Experts of a small language model: a variant of Adam for the experts.
Below are experts of layer 8 (counted from 0) of a mixture-of-experts language model. Rows are named router (the router's row for the expert), up (a neuron's input weights, with its number) and show model dimensions 0-79. Each number is 50 + 12 x the weight over its row's rms, rounded and kept within 0 to 99.
Before each expert's rows: "mostly gets" lists some tokens that are sent to it at least half of the time. This comes from a sample of Wikipedia text that the model never trained on.

# expert 4
mostly gets: " ·", " Candidate", "°", " Coordinates", " Location", " Phylum"
router:26 57 35 63 68 51 38 43 55 42 56 50 47 73 50 51 55 46 47 56 54 29 34 57 46 55 69 34 52 54 48 54 44 43 59 63 27 63 56 61 45 40 42 50 53 60 51 52 32 36 58 65 61 50 56 53 38 53 69 39 51 32 34 38 56 40 50 32 53 34 59 80 39 30 50 50 60 75 73 58
up4:50 54 48 48 64 52 60 64 29 56 33 40 38 46 54 54 53 57 41 69 76 47 82 40 39 52 34 42 83 62 74 47 45 40 73 47 38 65 47 66 64 57 71 31 58 51 69 47 50 41 52 37 45 38 52 66 41 35 46 36 64 54 80 44 49 41 31 36 43 41 52 61 42 60 32 54 57 54 62 53
up5:34 43 59 25 36 85 42 51 44 33 57 46 51 29 59 51 50 57 55 41 95 69 43 46 37 50 46 53 45 50 35 59 49 40 35 28 39 52 67 35 30 79 44 48 67 49 48 39 59 46 27 52 52 56 48 54 54 61 49 48 68 39 53 52 53 55 47 57 58 35 36 61 45 26 44 67 41 53 43 64
up6:66 51 45 40 61 82 59 58 45 63 56 49 22 54 47 48 50 40 57 44 58 46 52 38 56 55 47 44 50 52 57 49 23 59 69 46 49 59 43 57 37 51 58 36 50 47 62 54 61 56 40 48 65 75 52 55 74 45 53 38 58 43 51 53 57 58 39 41 85 56 53 52 41 64 44 52 42 25 48 62
up7:72 61 57 57 55 77 49 47 52 46 48 62 48 35 49 32 44 59 53 57 55 41 51 39 33 35 46 42 54 67 69 65 27 45 55 72 38 47 48 51 36 64 35 52 64 47 49 36 49 59 58 48 62 61 40 65 51 52 75 48 67 36 48 46 39 54 55 33 82 46 41 68 58 46 46 47 50 47 60 50
up8:49 50 62 73 56 59 54 46 54 83 62 36 49 50 45 46 63 48 68 55 84 34 39 39 44 54 46 67 38 45 66 56 52 60 61 52 40 60 69 46 32 86 28 24 51 67 31 27 70 61 67 60 33 36 52 54 38 45 47 65 55 58 44 35 53 31 37 45 48 55 47 59 55 61 29 38 50 49 40 71
up9:25 61 49 36 58 67 55 33 46 71 46 40 54 44 53 56 35 69 60 65 49 40 56 48 39 54 41 42 54 65 51 54 37 47 48 61 60 49 53 69 42 60 80 72 55 63 55 45 66 61 45 56 47 36 57 61 30 30 70 53 69 26 31 52 50 48 28 35 68 32 49 67 23 50 34 43 63 66 47 81
up10:46 44 47 48 36 58 48 56 39 52 38 49 51 54 65 51 59 62 52 60 40 57 23 29 52 43 61 53 64 39 46 49 58 47 60 49 27 45 56 53 36 38 40 59 56 47 23 47 33 46 57 56 59 59 68 49 68 58 53 46 34 45 50 41 45 51 51 52 53 62 44 43 63 63 21 65 71 37 55 48
up11:42 51 63 57 40 60 06 55 48 39 60 28 30 42 47 53 34 32 44 54 67 44 46 62 61 55 53 38 49 44 45 49 44 62 43 22 51 32 48 23 44 73 59 38 61 54 38 44 36 54 53 73 42 45 50 69 38 68 52 47 50 41 60 36 46 67 68 46 29 72 69 42 44 63 49 52 43 32 32 62
up12:49 36 56 30 56 46 55 44 60 57 47 28 47 51 26 40 70 22 63 38 57 41 40 58 25 43 49 44 76 23 45 54 48 47 78 42 39 56 59 48 41 64 76 43 53 42 54 41 39 49 54 52 64 41 68 54 46 47 76 49 42 30 24 57 49 69 45 56 50 66 41 52 47 45 49 49 59 38 53 76
up13:30 55 69 69 42 70 45 53 67 56 56 51 40 44 45 53 52 41 39 50 66 34 70 58 56 53 53 36 46 56 57 30 53 42 61 34 48 52 39 40 48 41 60 41 50 71 46 38 37 49 53 46 50 43 60 55 45 75 69 51 37 46 34 37 48 39 40 62 45 56 48 45 23 31 42 55 33 50 40 68
up14:37 63 33 43 63 54 44 52 46 48 50 62 65 41 68 44 67 22 33 66 42 40 55 33 47 35 30 47 29 57 57 68 56 50 48 52 39 56 56 48 40 45 42 77 40 58 68 66 31 33 28 57 44 55 43 30 41 52 45 40 57 44 51 41 45 58 22 69 66 47 35 65 42 66 46 58 41 51 85 44
up15:37 24 56 73 45 47 37 52 37 41 52 45 53 71 80 41 40 37 47 48 47 16 47 53 44 36 56 41 68 57 54 43 47 49 41 43 46 44 59 47 26 51 49 50 45 36 54 37 51 52 54 54 63 55 63 48 46 52 51 47 62 59 60 34 45 31 36 72 46 65 51 41 44 63 46 39 56 35 76 49
up16:44 10 56 67 51 41 37 17 66 60 33 64 47 56 47 66 29 24 45 45 43 58 45 45 57 57 61 41 40 46 56 50 38 33 74 73 61 36 44 52 52 57 61 58 61 61 34 55 48 55 52 35 61 32 49 36 52 38 69 45 62 59 45 57 44 36 61 33 55 38 40 79 54 41 41 58 62 46 61 43

# expert 7
mostly gets: " including", " leader", " countries", " writer", "ologist", "\n "
router:48 35 43 60 28 38 53 48 50 52 49 49 43 59 46 43 56 49 63 64 56 53 71 60 47 36 57 46 59 28 55 59 35 62 60 60 39 63 78 58 40 32 51 60 64 60 57 55 47 51 54 38 47 51 41 39 62 74 56 32 29 15 53 42 51 45 64 49 66 36 39 60 40 33 40 40 57 50 54 44
up4:56 67 43 59 55 42 53 13 60 72 47 53 50 43 53 53 72 38 55 53 53 66 58 64 52 42 66 26 46 39 47 57 46 53 45 62 64 44 38 67 60 52 29 19 56 49 43 58 58 52 37 21 57 40 52 75 45 75 54 53 69 38 60 63 59 51 28 41 66 28 37 54 49 30 50 59 61 46 30 55
up5:63 24 60 70 61 51 39 49 41 47 18 35 48 61 54 35 43 34 61 35 36 46 40 37 56 21 67 51 60 34 51 46 48 51 59 38 39 62 43 47 44 25 52 44 57 46 56 22 51 57 60 41 82 51 56 59 76 31 69 36 57 59 34 37 43 41 46 63 52 45 65 40 43 61 34 49 54 75 39 59
up6:61 59 42 62 59 56 46 59 40 66 56 41 42 50 55 52 52 63 72 56 31 53 45 39 29 26 32 54 33 43 59 57 60 85 67 49 30 71 50 65 55 48 59 46 38 45 33 32 30 49 43 45 51 50 51 63 56 62 41 46 46 59 35 58 49 41 60 50 56 44 35 42 76 43 30 61 45 62 48 48
up7:45 49 47 67 22 45 47 38 46 56 39 49 39 58 48 58 35 43 75 53 63 46 42 38 23 58 57 43 79 43 74 36 65 57 65 53 38 51 67 64 58 58 67 40 52 52 19 51 52 47 37 34 73 38 43 62 32 62 72 23 51 65 47 47 48 56 69 66 39 40 40 65 47 41 31 65 48 51 69 56
up8:28 46 36 49 45 62 40 32 56 40 41 65 28 61 44 60 43 36 62 51 55 37 54 43 63 53 34 49 62 54 38 46 51 65 37 49 47 44 57 60 32 51 68 44 65 50 47 81 55 41 42 63 53 58 29 53 29 55 83 56 51 46 49 33 67 46 39 54 50 54 49 50 60 51 33 40 79 57 61 55
up9:34 35 41 66 50 72 51 63 41 60 69 28 33 42 45 39 45 39 49 44 71 51 48 53 43 66 68 54 48 51 46 53 56 52 65 38 37 63 41 45 42 45 60 60 46 60 46 42 44 39 58 44 35 61 44 67 60 37 79 44 50 71 55 44 54 62 29 63 53 56 37 36 43 49 31 47 45 49 42 57
up10:27 45 55 47 50 75 38 37 79 53 54 55 27 39 45 52 51 21 54 48 50 36 56 49 49 64 56 50 61 47 64 32 61 52 35 67 30 48 54 61 38 56 37 43 80 44 32 80 57 47 55 51 62 31 42 50 21 53 36 55 60 36 49 39 58 44 32 63 32 31 57 76 51 32 41 46 69 33 49 40
up11:48 56 43 52 59 50 52 47 56 69 35 11 63 55 55 35 22 35 67 49 30 43 29 36 50 73 63 53 63 45 75 45 53 46 73 56 50 53 55 35 47 49 60 43 57 57 52 25 69 47 43 66 79 32 37 52 56 67 39 32 63 56 19 51 36 32 61 40 63 40 53 42 57 51 38 44 83 39 51 53
up12:45 60 38 62 33 90 32 45 55 55 22 50 44 48 56 42 63 41 27 68 54 42 36 50 71 44 44 52 36 43 60 31 46 68 52 61 13 46 61 50 51 65 63 52 38 79 28 46 61 53 15 36 25 46 47 65 51 62 53 33 48 53 29 54 48 59 40 60 61 49 47 67 44 65 47 50 49 35 57 47
up13:45 32 51 51 41 55 30 43 59 34 48 57 54 74 44 54 46 43 55 62 46 42 53 52 58 56 69 47 58 59 63 52 79 52 64 53 58 38 35 38 21 42 45 61 76 47 47 72 40 25 47 47 37 55 35 54 44 44 49 53 45 52 75 58 56 30 45 53 33 42 42 64 44 46 50 49 54 37 52 64
up14:67 67 23 44 36 60 32 49 65 38 56 38 44 50 53 21 61 62 73 60 73 73 47 49 62 32 40 59 38 33 52 52 39 51 40 42 63 80 59 75 59 46 74 49 21 38 54 72 53 43 49 72 47 34 34 49 62 68 38 57 66 40 51 31 51 40 39 55 57 53 62 42 66 39 57 37 61 38 28 37
up15:45 58 61 50 45 39 56 50 71 48 42 52 53 58 47 35 53 43 55 88 83 53 53 52 60 44 40 38 47 54 50 41 46 53 58 57 41 56 48 71 63 66 79 40 45 64 60 67 48 29 48 66 51 41 47 64 67 67 69 47 58 45 54 38 52 63 43 64 73 43 51 75 44 42 57 41 39 28 34 55
up16:52 54 53 48 47 62 39 34 45 57 48 47 63 58 49 36 64 49 57 58 47 33 60 45 57 62 35 30 64 64 63 54 39 60 61 64 54 51 58 50 57 53 65 33 84 51 58 51 21 41 18 65 72 54 60 44 45 73 46 48 56 46 26 61 45 47 57 43 46 63 44 47 58 44 47 61 66 73 32 54

# expert 6
mostly gets: " 0", "0", "000", " 16", " 17", " 28"
router:52 43 43 59 40 48 45 50 55 50 50 44 58 72 65 26 58 41 53 52 75 47 56 56 49 45 74 41 55 46 67 58 28 54 43 48 43 66 44 72 33 56 49 42 63 71 51 43 39 37 45 57 43 38 25 52 42 51 64 65 39 49 40 59 48 59 52 48 59 52 38 65 41 34 51 32 67 52 44 61
up4:65 57 50 43 09 45 62 26 71 46 48 47 60 45 56 39 69 43 44 57 48 56 67 45 53 36 40 50 40 58 51 58 40 49 45 57 52 54 56 74 54 37 43 59 53 69 38 39 60 29 42 48 60 49 42 51 52 41 46 46 42 23 26 45 61 54 44 53 55 48 39 56 42 45 50 58 47 55 43 87
up5:44 49 18 50 53 27 45 60 55 47 47 30 67 51 21 41 33 35 51 55 38 62 61 48 65 37 24 39 45 38 44 31 40 68 42 35 50 52 44 66 37 39 53 54 36 62 33 59 51 40 59 36 62 43 51 47 62 55 43 47 40 59 73 78 40 57 35 48 60 42 36 52 43 56 57 60 35 22 47 39
up6:57 48 31 44 30 57 46 48 61 61 51 70 26 70 78 47 51 65 58 56 58 28 42 37 33 48 66 63 47 23 37 20 57 39 73 62 35 52 41 57 63 63 65 44 48 43 33 67 49 53 50 54 50 56 43 67 45 52 46 52 42 42 69 57 57 69 29 50 64 75 42 52 51 48 58 55 50 47 37 53
up7:61 60 48 52 49 42 50 49 46 62 52 39 45 33 45 35 77 31 54 57 57 52 53 63 47 48 54 38 58 59 44 53 52 47 58 55 60 44 41 69 31 43 53 28 51 51 30 52 30 51 42 56 46 47 41 67 52 42 57 50 61 58 56 66 34 52 53 59 55 60 39 56 49 31 60 50 46 45 46 62
up8:49 32 33 49 42 44 48 48 64 44 41 37 58 39 50 46 65 22 49 41 53 40 77 44 44 41 74 39 49 34 54 39 47 41 68 60 48 41 58 71 43 42 58 57 54 61 40 39 46 20 39 55 65 37 43 52 49 51 43 47 69 34 23 53 60 47 50 64 41 53 57 47 35 46 48 39 61 50 66 33
up9:46 52 52 45 19 29 28 47 23 62 60 48 48 56 62 56 44 27 62 50 58 55 43 36 68 49 46 57 59 51 41 35 54 44 71 38 27 39 39 65 19 31 59 45 46 56 52 62 21 68 46 47 43 34 36 64 78 70 57 63 63 49 62 53 41 60 45 30 69 54 45 91 49 49 47 37 53 42 52 66
up10:44 59 69 39 62 43 38 49 49 63 48 64 62 46 37 37 52 59 90 72 67 32 40 57 39 41 63 39 58 56 44 38 33 53 43 50 34 46 48 73 36 46 58 25 43 47 47 53 39 62 38 61 53 43 48 33 50 55 54 44 47 51 53 40 63 62 30 46 34 60 37 39 47 60 58 54 29 64 38 73
up11:53 24 46 64 41 83 51 60 54 53 60 27 45 65 63 41 80 46 49 49 56 36 63 40 39 61 54 42 61 31 55 54 42 54 62 51 47 50 46 57 54 43 45 44 42 38 44 41 44 35 42 53 47 46 53 55 45 44 40 51 41 52 46 54 44 52 44 72 30 39 48 47 59 47 54 59 63 51 67 70
up12:45 61 40 49 37 46 51 44 65 47 64 53 52 51 46 63 61 51 64 61 63 57 59 61 33 50 29 54 50 46 57 63 48 42 73 51 60 61 46 57 43 56 64 54 57 63 51 37 64 45 41 37 61 23 40 48 44 83 74 26 44 43 49 34 23 47 36 32 70 50 66 59 45 53 40 55 56 40 52 52
up13:41 54 48 88 43 51 58 61 58 55 48 47 24 64 43 46 52 61 62 55 57 51 58 37 40 35 45 59 55 64 64 40 44 59 42 50 54 74 47 50 51 65 57 36 40 33 32 54 40 40 70 43 61 33 25 64 40 69 47 34 41 52 40 37 41 30 59 64 48 51 51 48 48 55 51 65 55 55 54 55
up14:44 42 39 55 38 29 27 64 46 57 56 46 46 50 73 39 43 39 53 63 50 54 45 68 50 61 53 49 36 53 37 57 64 59 55 52 52 38 46 58 29 48 42 48 62 41 48 38 59 40 61 57 41 56 45 36 62 53 54 50 70 43 71 42 50 52 48 36 54 51 52 59 42 53 59 46 36 43 43 63
up15:32 46 50 51 42 56 36 21 47 42 68 58 69 74 59 57 60 22 66 66 53 59 56 59 40 42 47 48 65 47 50 54 38 49 40 44 69 48 41 44 45 49 49 49 60 57 23 55 50 39 40 55 58 29 39 38 65 55 61 53 71 39 28 42 31 53 47 43 53 55 45 53 61 58 48 47 55 26 38 67
up16:98 49 63 61 50 46 54 51 47 47 41 49 59 45 58 57 57 57 61 77 66 53 55 59 38 50 57 38 51 34 47 47 45 51 53 51 45 47 46 55 33 49 39 56 45 39 52 66 56 46 41 46 49 36 65 58 31 48 53 59 56 55 61 53 48 50 55 50 32 60 28 69 46 42 50 40 50 46 52 72